From a checkpoint of a small mixture-of-experts model trained on Wikipedia: vocabulary 8192, a softmax router.
Below are experts of layer 5 (counted from 0) of a mixture-of-experts language model. Rows are named router (the router's row for the expert), up (a neuron's input weights, with its number), down (a neuron's output weights, with its number) and show model dimensions 0-223. Each number is 128 + 24 x the weight over its row's rms, rounded and kept within 0 to 255. Numbers have three digits each.
Before each expert's rows: a language model's description of what the expert responds to; "gets" lists some tokens that make up at least twice as much of what it gets as of all text. This comes from a sample of Wikipedia text that the model never trained on. Tokens count by the router's weight.

# expert 62
What it handles: Sentence breaks, colons
gets: "\n", ".", ":", " I", " En", " but"
router:132099153138127148120125110095108141135156135121140128099140137115161141151104120095140110149140167144142086106161154161147110100106149094103120148084143153110125175128144148157132090163146104149180134100166107145111155137148141141117130081112118112166131170138144088165076154091129156166108109085136148143089135137145115097104127124145112142135122099110114147097110176147124093124155101152106139128157108155109147146178090154123149173146143106123128096148113127162114094145149113101145141143100130100099087120141120099125134127145134136112119166141110111133122157100086097146098108145069139098130128120175157153159084162139111115134155127116128087099107169172119142120160
up1:089168090115092112143156141116134099135135136138174152089128169162133128156130173121110142147151118115123119169091108120111112112108190140102089122134125182124138156166128135133102126131146122170096153077125098113126151097136106143118166131127144136112123115121132097186161111149125182127125151136108109130113118120171110167126148102152122123138095120131159141119160125090158094127141106141112147103096150117132150127133091140138112144120123153121112132112148129112097139124108159140113140104143111115156118095102127101165219135140122097140122116083113066144111116132088147146118138088079129101112120158148099152121143136140110103105118135130153114143138195136177166108119
down1:158096098141135159123159144113135123110133120144125120164102122113114151113115121148117152139091130095105122142113116131093145141161139127158100124139092122160083101124166103152134143155121132162142108138156116174140114135137134116154184107100127160080111101114151131119145160103109123116128124149196131118199127115110140120131126150092125139137098065115151123101139122123145105142144120125120138149142150137076110144148126139121093108125087118112136126135146115114157115166108129140142189108156113138105091097107165133184123143084149167131103109095109110107068132131159177139128133108122173094137126162175126116132092098148140119125059098138122144130144110192152129116131

# expert 16
What it handles: Table cell spaces, syllables
gets: " ", "ri", "ni", "li", "tu", "ga"
router:123103139155116100114093099119108151169166147104127124118149136102133150141092115095166113158121147132158093150159149143143136121100151130121126154113146163077123164133125128128104115147152139141172123116173106176095104145123148135133110110074107106144135150125154093149095159103134164148119116076136129142085175149147100110087126099134100148117125116136120143130113172146131119113135104157100132138168108134096141141130130185144140148120146119097145099142105135146114101146171086128157141146112100098120122118133111106112130134154155149131116153168110101174109127128106098155107081166116172088095139119157169156161111131105100135107127160133140104079090173167111130158156
up0:105146132092131134123162149113135116111121167131143168085136078152130138150067135117131118155121112127074184166126148114127079143146128086131104133087142120157111138156155154129081145131058120135112122115190116171179109127098154109114140124105126146188123175141126126138110167129124103100125109119144119134090173113171110088130112119182099134091097128145183169118147171099119133105134139122101108097140141095127110155106144136157149123126109129126154112100127196113137119141115143123130102117125123090153138124129151152153122138104129119146125123088141139167135115123124121088151138110106128119157085138123108155135151109147130134148124106129141131110129166110149109147167
down0:154119159133112151145131134118178119121115171167128145132086092174140151107116115120140074162130138130125120140090169094102106125152108127142110147156157137153095138171147133120161127127113091122177114117126167143116109114098096115090107104070144116136128101097103129119086163112132131147089153143124135127093164159118140111157119122121096124142093134172125122119137124148110085137097116143121167130108105140176084113125146161133121090121146121110160147129103160140138155107106113123088140134147126127192173137143124132109104103134117132099106104080127111112123132109167126116114110133070125125105162163175155121134100153181143131096133083122104136156171138115157092141105

# expert 48
What it handles: Latin-style inner syllables
gets: "es", " de", "s", "us", "en", " con"
router:135114144122137111120110110097118133137175129086130133078175124124155160179097091069132121140138120171127091126136116136163103103135158121115119151086120170085128170125143122139122115157154107169181141101144102135113122153151170167077107099084130117138133143109162108133134131122149146136099104114143175146108142178123116090125091115144110141133090084111116131085119180116109136118154117167102144143150075112115143133141100147117132146161151115100141135130095134146124106153178128138171144144091103112141101098141105127132133129156140142126126168158088147122166151109122098121098123115102157096134137122167170138150096146115110130097157157127165131114113132150128139154128
up0:089100124152117111136154102141143144127151152147176131107139126118140118127140128108127130132110078150111143127153168140140128113108145143124107130163145123146113154097172130153145115135201109174155103096110106147147105141143118115120120106117144154136134127133122111090109158109138168128125093135119143124096136164149132131128118124104134122148155162131143110124102113134077156088171124062107186148109059084111144171137108150130122140157118097122147116090118113122153101126141150101132156113095121166120110098098142121074130178114097116135099176136099127119152147123095138159137078103128162109158137111136132191134124103176113169147112107133129125142180100096146140129105
down0:117122127142117101123129117157144122115097139158142121077116147095150144110125115127146163125137128121106166133141081094117102135129101134105141132143150128186099142107164137065172109138109145122101181126127111153079113079097124117114167137124179114131107136109119116155130175167122112126107147144111107103114100085112151147128147123094117091157123176105140149105125140113160130093138104087124125138117152151144138137095068098139114100174160152110149109084124107149166101121088115114156099168122167145184155152117081121130163163149111144096177137171139105127128119143115131161120126148150127175170096103121129136123139107148122121121143140120120134131164139143152112103115

# expert 7
What it handles: Inner pieces, directions
gets: "s", "in", "op", " at", "ers", " out"
router:119111130117148115123134090103120144170186133113117104114121143111156157166103097101150104162125133134146129122128143164134122086132157108121101134117109165118133160118174102146133106133155107164158163077142104144131123107148135141084125088125095098142151167107155113140109146083132137166114129114107159148108128151143105088115108114141101170138091090108106166134119156138116136123158096138117128152184093146104169165150076138117132159090172095102157110143118144144138093150129083128174142166100111088136130088130133126123160103107146139143154158133101110122154143107118101161125124123094143097081148133164167151124120116133131101145137119089172131136110173136123113154144
up0:137121122113121110114137165120132163114166145159119194111154089143137120118100089137149146118094118158139130118114121135172139136157127116087185143134137095118136129106131130148133115128146109160095177137117072123137120112143165150106077112119156117122115139075153152141096113124090098139139135139117128146137134126113105104119081130110144119132152134063136152131151123088125137149106150150144100126102140097132115187096116128128156160106143128085126086143140074150126112106089105147128110147115128100118139189138104139161181196127133087139163139127121091166128132090129131135140159118137116123107117102135121164120114119145155120128133160145181120091172121111171100151114
down0:149097124124154107139123120108116111147144132127138126139138112114117127131135112123077172134142138134186127145118151136129120139100101136113147132128122126095150108123172136173114150156098159131132125171121126131154092160112177161140169139114089148109155122119121143146172125114130098133157099132142141159097142142147169139136152111094110142121124130048069151143111115110139129144151136167097154118081125135134153107130131113148162128145106121110133120133168128172112115133149069137122145103106126137145113099131119159097078156152122106123137120134117123156107105060163130150084096123091164118131125084140136050152101113106191086150101114119127177130133083122134134118129

# expert 50
What it handles: Articles, y endings
gets: "y", " A", " the", " her", " his", "i"
router:146140136115138112132133106090114142176155137105159132098144149136138153148093104113123104135149167135144114124145120180191119093123156098130092151116131142090125163112134137154096115145140132143170149091165088151099120148135149145112125074123137089157160148105138091134107128098161139154115133072122141153097146143136087106087137131123111176143115115123133170116083187170132130125143086159101111129164084134106146133149092137122146182112158120093135092157099123161129121152153101120159137161074104121096120088135109110131124127141146131140116136148115135144131151118115106138121096154130178125114152111159158149153089160139096161129142138114116094110105160154134126132142
up0:145122166111170086095147161108115114155150144135070145116130162168119117135080147127174122111133168146113119126152145126130154133140134104133095205119094112085148154128111136138150123153115196147146083135131175102131141160102119144119129132137164107163160129133133120108083144138119133139135141098104097109118150120147078118110148144110133129099122111123131201146119164142168110142143125121137138129106110166139134130117108114121164159164140097149144105136129122130148139147111109117120123088101098093125124072113124123095148124119108163135088129134098167110170115131129152138138080181106119101146158121137144135160111125163141095147096103120121107074138102151168121155121
down0:154137107112149187167109128100124136112108135138113137150141117082139146124108117145091115106128119121075148157107098072112139132109087137165133146147117115150135101135148142096139127161105127094110100131124127089139139154125118133110128128149119114121099095117135121134113167086100113151155098113132178101144111168089112125151154113156199090096168128148127144102131150146188120150102130129123117115131117124108085134130094088145127139162101137115127131172164106150132145156115153134098128109139123108154127164095085141116162112126118149163094094120136111137136126123130142116157083071144168118134168180087118124120154090141168128167125107164147143120162114085146133169129

# expert 40
What it handles: Row and list starters
gets: "|", "-", "=", " Total", "See", " Born"
router:155090146158160108089083100079090154138138126087132094115159145103172155158114097103138086138111144151141112116138145162157131132110160116102130124118101165066112145123163132158112086125122118159154132103144120144119111139121146135097121120108117113171157153146156112154127146114134156145124098120099118177123162177171089093087132120129109130154119093093108162126089154151134071116141120148094145118138108127103144126148118159120121131125128097082161092153137113158128089141156091119144152154108101114093093108179138119122141115132144128135135162153118117154130125111102105162108149151108142117105160125148123170137125158139115131120175121120149081109123164123116109167145
up0:144134084088123160184148183166095107113090177134135109137137123174125118118131128105117107153120138136161113111153125115115121112124124142164128170089104118156134153131124111138123141123146129110158158123140096125126133124118115175099095118137140123149101092114110122097095130119127171165137132114129143095130138157147049116125081112095146117132110153128114124197103148153100132177113117124128193114128131133104137135155151179159129137130115101145100125134121138180117139149116169055165135122114139110095127118095086135098126122119139145168119129121124126139107121178134099091121122128089102118171102138114129140131114171161150136103141117147126151158097129137095113105084
down0:152163130056125133147107198130113094089121144138090087103115120184098106117084133122107100187137152088152144143114123126107102111120124120114156132136128099144127136115136136137141133153120156146125122118125127105113059123107152162142141112120116134146116104168132146115095133104168110141127157150092124144167118132127136140161109133134182142150123143093084102118160103140127124142140170125168168140182166137154157077111129153145168153124136107109101118123068122151121085130140104122098165096142127088127107169126109159184140111139179102101094125151114125115112152099129101129119126123146143169121116136122111114132119129133096139149159132142116141103135087140137101127129

# expert 63
What it handles: In and the
gets: " in", " the", " The", " In", "In", "The"
router:117107159140142112108120145085131141157141132117127143105137123107159135137108101115152083146123128124150095126172157166151134120102154094117126131080124168097132146127158126143119100159113108133159125109136120156102108137135152152110115107069131123152148154103155092128098136115134149156097123088118153152112156132117086090098142124126116161111116094106136190115119177169126097147126087166085152144146101142093152128129110161137136133138153127096156126171110104163119073145119095117129134136117084131125130074131137105121147127145145139113147154145113104149108146103069106153100103125090128091111119091149171167167097153128096145131154150123140116097124150148111094191144
up0:152125100159111125162137142129154102133095111113125134128122120166149129141134127143131172099129137129165142086111167098124177111112113155118130124107119082159108150145079115140136160116126127180131142097169109119140114089124121106093119114112156119158138163149142134103161099133146131116130111128120163155142141092137115140118101111094108090116124131164094116164101097138203115108115115127146177078125129111117122133121127154125144150144093135170133144191146113139120126120156113087133095127119120118109150159083134168165092118173083092145114171158087152143150120121136105113069150112166084107159157146121108119116113105114173138151095138078145114136125154144133144137130
down0:151124126114122149140127117136098129124122152093156152149121178124141124144130120147158130145140103151109168134176108121105112123132165186186149138077113084158179127163093148118096110097167096130131161172123127127116196116112121126153158129138144098113096146124074150120076146148147118160136129104134123180118106128149125131099124154106140112128119141140081108150103148173119093170115135117102121108151137158119140109140129148189107139126122150121138097156083113145160129104130135120135118115138154070083124103144114124127119123065117127157138125131132067139124091122179106124132122131150132152123108106130121110098131157146118132105094101111110127149138110145078159104136

# expert 39
What it handles: Year final digits
gets: ")", "\"", "0", "5", "6", "3"
router:127134128139119113128143128098130172166142149098113121123137150105150159170110086117165114155135143126174093116174144144147116092105150109102142132093116155123137140103143133128107092132132086174156151085138136160063119145126157163122133108098109121169167158137153101159120156108131128161125083101103167139075118165124096122098129112145112125150085083119139139110095142141116080109146115136109120140175126141103147139143106123156134145129147086106176117165110148144124106148165086111148160164108104116103103099131120108135136118122144122123120154122124110126145145094084103133100101127127137090091147098170142133153121180132117147136159127109163105120098162133111095154169
up0:164119128135128139128136132097164165156094146148117146103140118142134157134114100131163134134179122084194117117114123146112107119111097131096159161119153111143140138125141108157129163110088128101110100083137140102112154119112147136139135149078120151119147163155150135100141128137053122142108141110098145136079121169157129113150060163154093119083110129163088129083113144121107114095115110135132098145131110108090150115093113132133158127118127133148152124129166149128138123132105093110107115149148129148068166150159127136141145147132129118174110144095129142130122122136133090108127135179145155154069071098146125121122136102140120074142164090109157138144109114114140101126123
down0:126099148117137136102090084163141123101116137115163116169167096107150118164120140093132142119130127106071155130132128119137171120119141156109111125133118153148160156086157156090157112182116194074124143193093081148135076121104102129155093138146090116133149141169146099119109156125150140124113169123144130130114173179072153141127109129103120134137124112134108110155138095082147135119088116133139124134138152157115093111125144102150136106120103107117110163106089119134132162155181101123112113147121117120135172169106105134170122123153145102123164139161150132099115156111137121163121137143143129160163097118152110131136106091110116097148113137125118135113095124104109133133120

# expert 5
What it handles: Mid-word vowel pieces
gets: "e", "o", "to", "5", " E", "ve"
router:111085166117139095136117101092120148127121143081130108112155141133147148141114089079136107123147160142165126154152176177142111098134163124104144153113099160075110177123156121129124112122137119148126163087184107179113139127112136139100115108127138084132134155110178108175122102112151128173108125080118171143080124146117120113073152125147124132114123078117136127108131174131121115112127132131080120144152114137093163141149090140119129156142158084101134097151115123151097108132150113103160120142097127129096110110143113140111161114151153151151153152133122093165120160113110098138110091107108138132122120110168141119167107178130136116143137136094139114108113164150097116158127
up0:146125119101149128117096127131131135152137146160119125133160097126119117115129107132107130113152185170181114146112185124108183117153129124143139097126127131111139125106107129138110124133126094146110129120141123162149092105115111139110120126121147120124106113125166099145109106148133130120159094102142104127159162116193133094141128127123127169107159111078184141119159164178101110157116142074154123114150099155125122178124109140151109169072146083124118155121153135179147151167129098111134101094075159107121137168135087097076122085103153144133124116156125112114102116128120143146136127155160160144161118126086135124095094137084138172120122106132139117117146160137119089098114
down0:125122116124122101174125088150119114107141150163114122108162113154121155143125099075135146141146103126132143133134155138121162112152122116124091141147125099126188140109131130134147146132164173137123141132121121156176099119178173141136083098117161113130108091124147079107133155086136099109120135134100113123128112132109133124117147136092161145108110132132107101142145143119161135156115114092101135078102146150109121136155103160114143089152123144131126163129112165153120164116162093118113143096151136155124161089091089138098111088158089114110128142138140120140159169110139121170114121084118116104170076122075163160106096130145157150144095169173116085149138155104119169143115

# expert 38
What it handles: Possessives, quantifiers, ub
gets: ")", " his", " their", " its", "2", "0"
router:113090164152160137088126119085095149157156127088115124099146137110127139134115101097142096144082168141146112121147147138154112100131156129111132172104107155111117146100127150148100114161116126151170149125133099136092111144141152173124114085103124088145161133124142111189120149103139133173091132101127152171106135148118111107102146135127111139133148096128099152135100141140127082134146084139115098168181076144110174132165127158117149133134157093093143093175103121159109142140160112114156139162114112110121107092127109119135145120120157133151114132169110112161118148129099087139095122148130123105124098131169141136140096141102127158150169133103157106103097153166091110156147
up0:128094154128161121153084101120090132102167118137120133150168157133109098114115105127139140172139163131118115139144122157123140153116165087118124109106174136149146160147122132113139103149132116132109148138125145152129157170167173086142123150117134130151153097153128114143138170102141104117112129135111137095134144138157137136134137105092128068096151109112122143123125138108113075086142167164128110112155068130096123134141123104157120151139191112158129146121122156134115108138134123117131141135131132150122151159090041149164080119163150093114067143082142143106104133167129121103102118072135129164111141120071108142104142111118142137162126104091119094121145115139095123114135
down0:171121130132093155126134107124114108132141126124137122180133124119157110180105095120140139099123126155115125112150155147136111146122184129148157156086108118122149146153103137089132171088140124116103173135085141128127091156128150137133130121166187116111111144121107143132139110154098119096121133166121122092160148097133116173124103115086135119119097138134152126096126120110119145125129165140087111124140094090134107120092109116126092181156175126112115147147107188154181132106066122135127120101113148153123132128150134146126144058127199173119136090118115130130128149107166117101138164091123076131148114138093107145146103121140120137159118150112128118111123160136071132119134

# expert 61
What it handles: Plural s, consonant pieces
gets: "s", "t", "st", "g", "d", "f"
router:113102138181113103135107114088079134156141154092142114100121132120160127168120105104139123167137125146134122115142149142142136079092133102116099129133133126117135172114140151129100127146148100155179161118138126146112098143153155147111116094114125110161170120131149095189125130091159151171127111097130177160061145178146122099117150132129074153119097106098117162118103135119110122127167108163096142113140093129093182158155122136118129164139160110102144108180111110177106132152156116108142143129100104080113112100146130130118116115124155103132131166135055147126151152114105118131128106132112121100112142146168175156120116150132115122102123142116150112127116154139122119154135
up0:112102165141127127131114138116128111164104148149113139125114095132168140118123132160146110175136128113125152139128122156111138124169131109128131139157116124070153145138105115124080142156129172105124138161148166107170087105103099096095141129139110111143174122141099092158154103151131123128140100088137083100131153141140099114119102098180135134110150102092134127147071140167110070118121150152119112114139123121149135092108137126139144126147112125148152116135167101175156163102097139122140095085106150123121124145158114141128142161196141114156134127111078141150094138137147120129108085161093146070132118138131110153157138155139092104068121117103153100116084111168116143147141
down0:116161106138098115122124117130128115152109124141153117195196146088148140148117166174094110125105150139130152145139133154115113128148146152136134136132142151130140160108131141138105113107087096087115128157150136141124139103134113114141116149097126107147123143100099110101122101119127096088179162123114132146122111130107136165101153164160081102106136140105112116093166075093150130162143113134131110127112123112084130131120115094128100146109125148200127166131109139149110138142103103122096126115154166195159096133099187129105124160099140109154102165145148126087082110150157126095136166128125131135140186139149142101105119128130121140145150110092095139152140106099117086160122

# expert 26
What it handles: Table pipes, list names
gets: " |", "===", " he", "==", " R", " his"
router:130104128133169120094083121070103146152157136115120123089167161109172142178093115092118090128123146152138102128167131151153145101100158109112130132109122181122132170126152129145130105153132140155135151087169098149114130151133122159116115110105136124161131128106141104154111165119146144161117129118137133159102151174128081113100116116113085157149130085126126171096076170126122122122169080153108127131153091171100160143131088138159145167120169101095139091132106137146102107159162107110161170146118096104106119095144119131123135119117153124129116183118111115152117131097085097135118127161106154090134129115153159135136099127110116145121123138117149104137106150154114130158131
up0:138115126108139159099086152103150137130106104131113128117091156141128122139145101140149093192123127138110108068093119146133090148128117102136107141110082118141150106133106100121133104123118110145099112122185142119148125173161156145155150152145126132097087080084132120135142118114116133122150143100180099109147125101173136161109129067151157125117141161117113137136092156118129156150145151127121123100117113108079159126150129109100125120135130112136183099080157104126131126138147155132104136164141116174126162129131122145090101145128118150139123126170148093140102136087127092153087128152119114120100090174118092130120136114125145145199102139168134127196145105135138124150154
down0:126084140141121086122122131140123143139156175128129084149128136131116143097111134120131135131156109153107114125134147079141100131100098152162143107126115126112171096175153126100154157106118108166129111090108124111138120109107138139096165176145132112117111182086105117114159075114133148094124102107162090172154133092161120163127146126137097165158146146163125118099139154136122167159126114116123130145122148110114157103102097158125127121135076136122106117101170152151118113100133099107158152154138138145135145100111112155120158141145145134131136096128123137121095052191133147130143104133117118134102098152070151115160159137136066130111139149137134087128131132066155116144139

# expert 25
What it handles: Year starts, nouns, www
gets: "1", " ", "2", " P", " school", " use"
router:156109143128133152101098135113123148148160160096125121096153157110132178161105129123160108152117168142159094118171147175153106105108148105118137146116133156105134154126157115152106106156119098175158146102166108145087096143116157169120137102125098119155160123105145104154104141101154126179105114103128149164111143178136070095101136116130112146142109108107136165106128161137126086119142106143104135126154083148095164128150105128129168163148169129119142093147101115142112102153148099109161161165096109101121117101137105123113150118129153126120142144154093124157144153140101093143107128141094163121116145126162156138162093174124115148138132135128160105126110162161092123156164
up0:130101152197154134132124152112163146111147119103106111099118135165112134116094092133132080163150162170162149146101154141122146123113108138119118153125116172105136112147127115123138124103104127160131104146139138132108128088109131158086132132083111118088109120108130132107109140106085131131116133176116192089085128122085128100143125172142138119148162133108100105119144087133144150130126145117157123147104063157158087123131118152081172127151120128145148136118104143167158148122128125129132092181111139155099127106117124146157107146083148161082130132171132130125139147118127144148107116154128122139110143090145134122133111112144089169184106120074121153106124105143067142142147
down0:147137107152071153159158139136158104091135152141170143093139144128164080104133150106116102143134118150054116119099128115167111130114117099148114142109124113162133084172145125117123095093118132096150132114144113123120122119128131149147128136126103120129087145123147098130151150168144104093113159163138141090117162155115146103101135134143096092141152164154168131120121109113101082119136088100139096124131094128158151114141124128161139130148118084152193084111146106093158122121130112101169146116167121097103134158115143144111142118114109127119151174158128167104122113128091112147130183108128085146131108146151130139142132147094101129133138132110169168072158096107135108168125

# expert 53
What it handles: Digits inside years
gets: "1", "9", "0", "7", "8", "6"
router:126090165139143137106114131090105165149162158109106102101156144117172180141078118110153105160135162166155106117165149145158110099085149089088116135111110155121114168104115145142104107133135095137161143094125133138121115120156136147119133097107127119129156126127155091152091122105153130163100125124124161139098135140177099104100145105153087156133097115100115158099102162135135125094163096152092124135163086142104166136130079142123142139122156111131146084146089137146097119177132103118160144149110123099083102104164133126129151117127129127122139149133120111150121147111093100147120117140090169081112128129177167139146107172146103142122144143117138103122110157154110135163155
up0:152153073071126157152134169136116108127094158140086110145123119124123163128106128113139120085162129143107141143130105137109100096152149111159099117146073136092171147083150156097113138191157095113102131129117147138110100129151119134145136132132073143099131131093131135087147104090121196115136110145090106119099112135145140124141149125150181109159171118104135156148076149144075128138133133137100131122108133131142145091166132176155101148135120120127138122143097103109113149142145120113158139155142124128139098113120130093088138129170140158124075120135108105116128136122148139129158101164149103076134155113105129082097137140148118117149138131140117115168158155163137086134136
down0:103108124163123135117110084124136113136162154130117135133140103129142110144188141123125108166156114178142095088113123145171174136082128133118140186101111095179134101088145128095135126147174088101124133112132118098101174068101107175166136139133126107148149131103140151126100167106105107149124165113130175150109126165101148111109161162119141106110121149133144120113154121143109129133169124138136143116119123126106109153116111164140120156110140161145135135125180152116127143153111123102089132114116116150119095096107144130106127112088099104136171143143127163115096163104142114126184107111112134152133139166124127141142108153141119120114134122071156150141090164119072080125110

# expert 35
What it handles: Sentence ends, quotes
gets: ".", " \"", ").", ".\"", "\".", "=="
router:118101147145170145107108101111128162145148138110110105113147149108173178168135101098143087129125140114150093111173138154155125118102148114104129131134126149071108165129137125155138080168132113135159137089174095156089117158130142161117119089101115109153159142108154115168111145090133123151114127095112166141081163165145111114105111123129107128125107105135098128124081183130124130131130087143108141127158087142095170146145092166165135137159153122129146070134105132175132132155137102133144141144122120110085100105140109130129127105146154131112146148150098129134114132104075108172110121137110142134118165118153147148171098161119090119133145131109129090107127149152132117163165
up1:141149130171116134156139132121141119128109148120118082113123114117114126113139090148150081080134119131088186124110142104151162151140124151074128150123152102114103115170116098105103105105112154117109136131103113150113121080112152100127166130119077100138104121102145136146174115166145148123107119150161155134150192100157150134144120128097170120100114117154127130127136106124133121162173082157130098124154146106140109135111110097135161139120115128123146129132145113148112120120124134134162122114139126099108158155147194100116114077134128144113203110146139142140090122110098177100128146133120100128087138154132119084104167121180105143109121143065136130143134177135123122176127
down1:154132149166135143164120093113135132156140139140142097132088182090116099121147141114123169054109116173128144177108111161101132121106180115128113141145173140147157125143155114136138097088109111079139109156153166106118164141134126115156177121115108066106098106140101113131151147119140128153113101128123111150096140071144125117112146123102129157092156149137117134184160131115092107152119140116124136119131112129114129136127148132138154097176125145103088129097106113136156141154102148148139131129160129101082115114120152144116077098140152078131136110117180131109092108133127095155123156119126143125096146130103149112143113176116142087103165122127117104158112144167108133096126

# expert 52
What it handles: Table headers and results
gets: " ", "\n", " career", ")", " office", " information"
router:143080157140137107093110111054136148157164165129134133117134136102131137169102130093129082128130129137139094126148132157166124094110172113096113122130144179104129145118133135164108102162152119134160159098170108137098120156137172155139129096075093114143159126092163112134130128127116119188104125125120139165123132173134128094102134115148113127126100106123133153104112154127114119097125084132108112116152087143080164145135100170118174140164158127110164119121130102156114116178150101117146136148097090109110083117144127120110146125141154112129129145131085102134148129112089123133110120115102142097099125123146140138118086123122091114120152148138185087131100150164115116162158
up0:121069162111142143105083066110123188110134159141158131144121167155092145188142159130116139129121129111128148135143109154125127125140131132089168131131157134133093089147153105116131150117172088137101184093146127127130161172127159127120119114137119130175112163113111171103113110121117114121113091144129104117130125104108131097140119090116113137121124157143113136137110112149095090155141121114158131103119152122096124206115110102162172145142143117124126126153104145129116140127077145120130160131137145110117112097089173120214113111132131134123174125136124133116098109112123112114169123122129104098132143136118165150130098172160158140103095144116151094148174115134138111097132
down0:113153126099132156138141148121166139114144159107122091132112183108135167153135115128125125128156126072119120096126117150145116134105133105150186141173165114140141153110105114120106121096139157105105112097135163118115113151108124158090159122163180149174098096113138103108124137130114174126085098138078130114108126129114142117150144128125133115103152109092118099135138077108091152148100114127130063051122124101119128174126137111161138144107100108187148136144108148127113155133101148144115139152099140132112111106114155154145136120096144136128149132168113116138081156116128124072150171114078144107086142166128129106127130139148176140136128123127116147168145120093107154097124

# expert 15
What it handles: K and H pieces
gets: "k", " K", "h", "0", "th", " H"
router:120112148154138129118124138098099150145150129118126130084150153113153169150081133107143113145127171135135101111132126157137127093117138109119129145127130130112122187116150144153080103151166119149144112096155122143109119120136144157110137083121119108153153156111168087158124127118133145159102140093126144136105133153145098084076130120129102161142095087122137156127098168143111105120162111153093113125143090164098160155167120142134131172131160085117178115158101113135123108132157089116168153163089105098104108067136130132116111138122155128143146163133086109176148123121092103139097137154119139127125150123172144147119097144119095157132138142084147098106137194128111125165160
up0:125087107126108135128144109125135136091095154130128108140083175153119091127120139100158127107156110111135114122143115122150117128109147104091151092149166136126169131106136102132085128092107139126121143118134156135101119099134126177166160138113113112125157143111143143133126111158133163133129101083113152138130141139166165143086128114107148131170082152172132107122118133129084126119169115136096149147105145149159138110152141120099138173086145139134166135172133187110088129102159131094119099169153186081133152075130113148128122099166160101167125120103127125141119113122086124104084108147105093123125142129160131154123128118149115175083151184105130124108139146079161128136141
down0:162126126149136086129102126091133116147086139102125116176162146116135087102149134098152144074110091162138192163097089082100136098127143140129110171115135152137155137113178105126146146131125100123139132138176138117153140118116103063129119117117149136122132150098101114102134133094144137175149139184145130107113126155145154133093130134157088151108150158125111122151118144056088079128103144092138086137070125129096146130138130148100127118141162093152118147125131168157115150145113156149126125133130137119121125148127126107118138115129129105143138098072133101147139161171145082102105105108113112118119103163130148131144113134150186126125136161138127159138097131146146093126147

# expert 49
What it handles: Word-start fragments, spaces
gets: " ", " re", ",", " p", "3", "4"
router:139114141134128113090111116101113128144162125092121113103147141106148187148107094105153111134120155139162099134153136158148135110097140125108117134131122151114125154099142131146110094145156110176172149078160091146093125153122155140111116078083140112153138156122167087158113127122140140183100123116129170151092130149133107100107119095140131134154117115113118162088096163154123097132163102154097127138140100151109145144152086147137149173115164109092136120154088131150107095167129105113161145135079093116124121109121113112137130135131147145137132183155120101148113138120087091149129115148106159131094132118182149138148105151139091145144160159106138106113102150158135114183169
up0:183128126129132121148141117130150185147182139129134081115096139136116129169138163105121146144125114111161163109104116135085139146137141134138147088131119089125154133139151098137106135157187134125132102125111128098146110120156168167147134133130137126156101112128108088095092116128108097099108090131135127131120097120159138137134109091166127145125115148147119127116160119095154123078131167155125155143124137116089098202114125125149123137096133121158129115133104134148102123149093113113179085121101099120077098160149050082138117111129122111143117149137135162119091117137166107176103164126121130102108088155149125100128124138139094183116136155088139150105136140098134120146151
down0:111106105121085130139134119113153176121109144136116151108113156165110102156095118139149126119090124091124147121114099135140097132162092143122138087119109149142123108130140121118123138106180122116156177117122122135110100150108165133114148150108136165129129151097184166153137102105127139113116110092107096138139128096138154097121139125141135124121176125169152117140081129138168149119100121108095155141114149082151155140103121186139103149157101110143107116095075098117105176090113133125156130149137117102094144163098133137135151187114086152131091148147130147090129105153083091126106160163114125123112159150121117148140066181155143095137106116145172113107147114156118131117149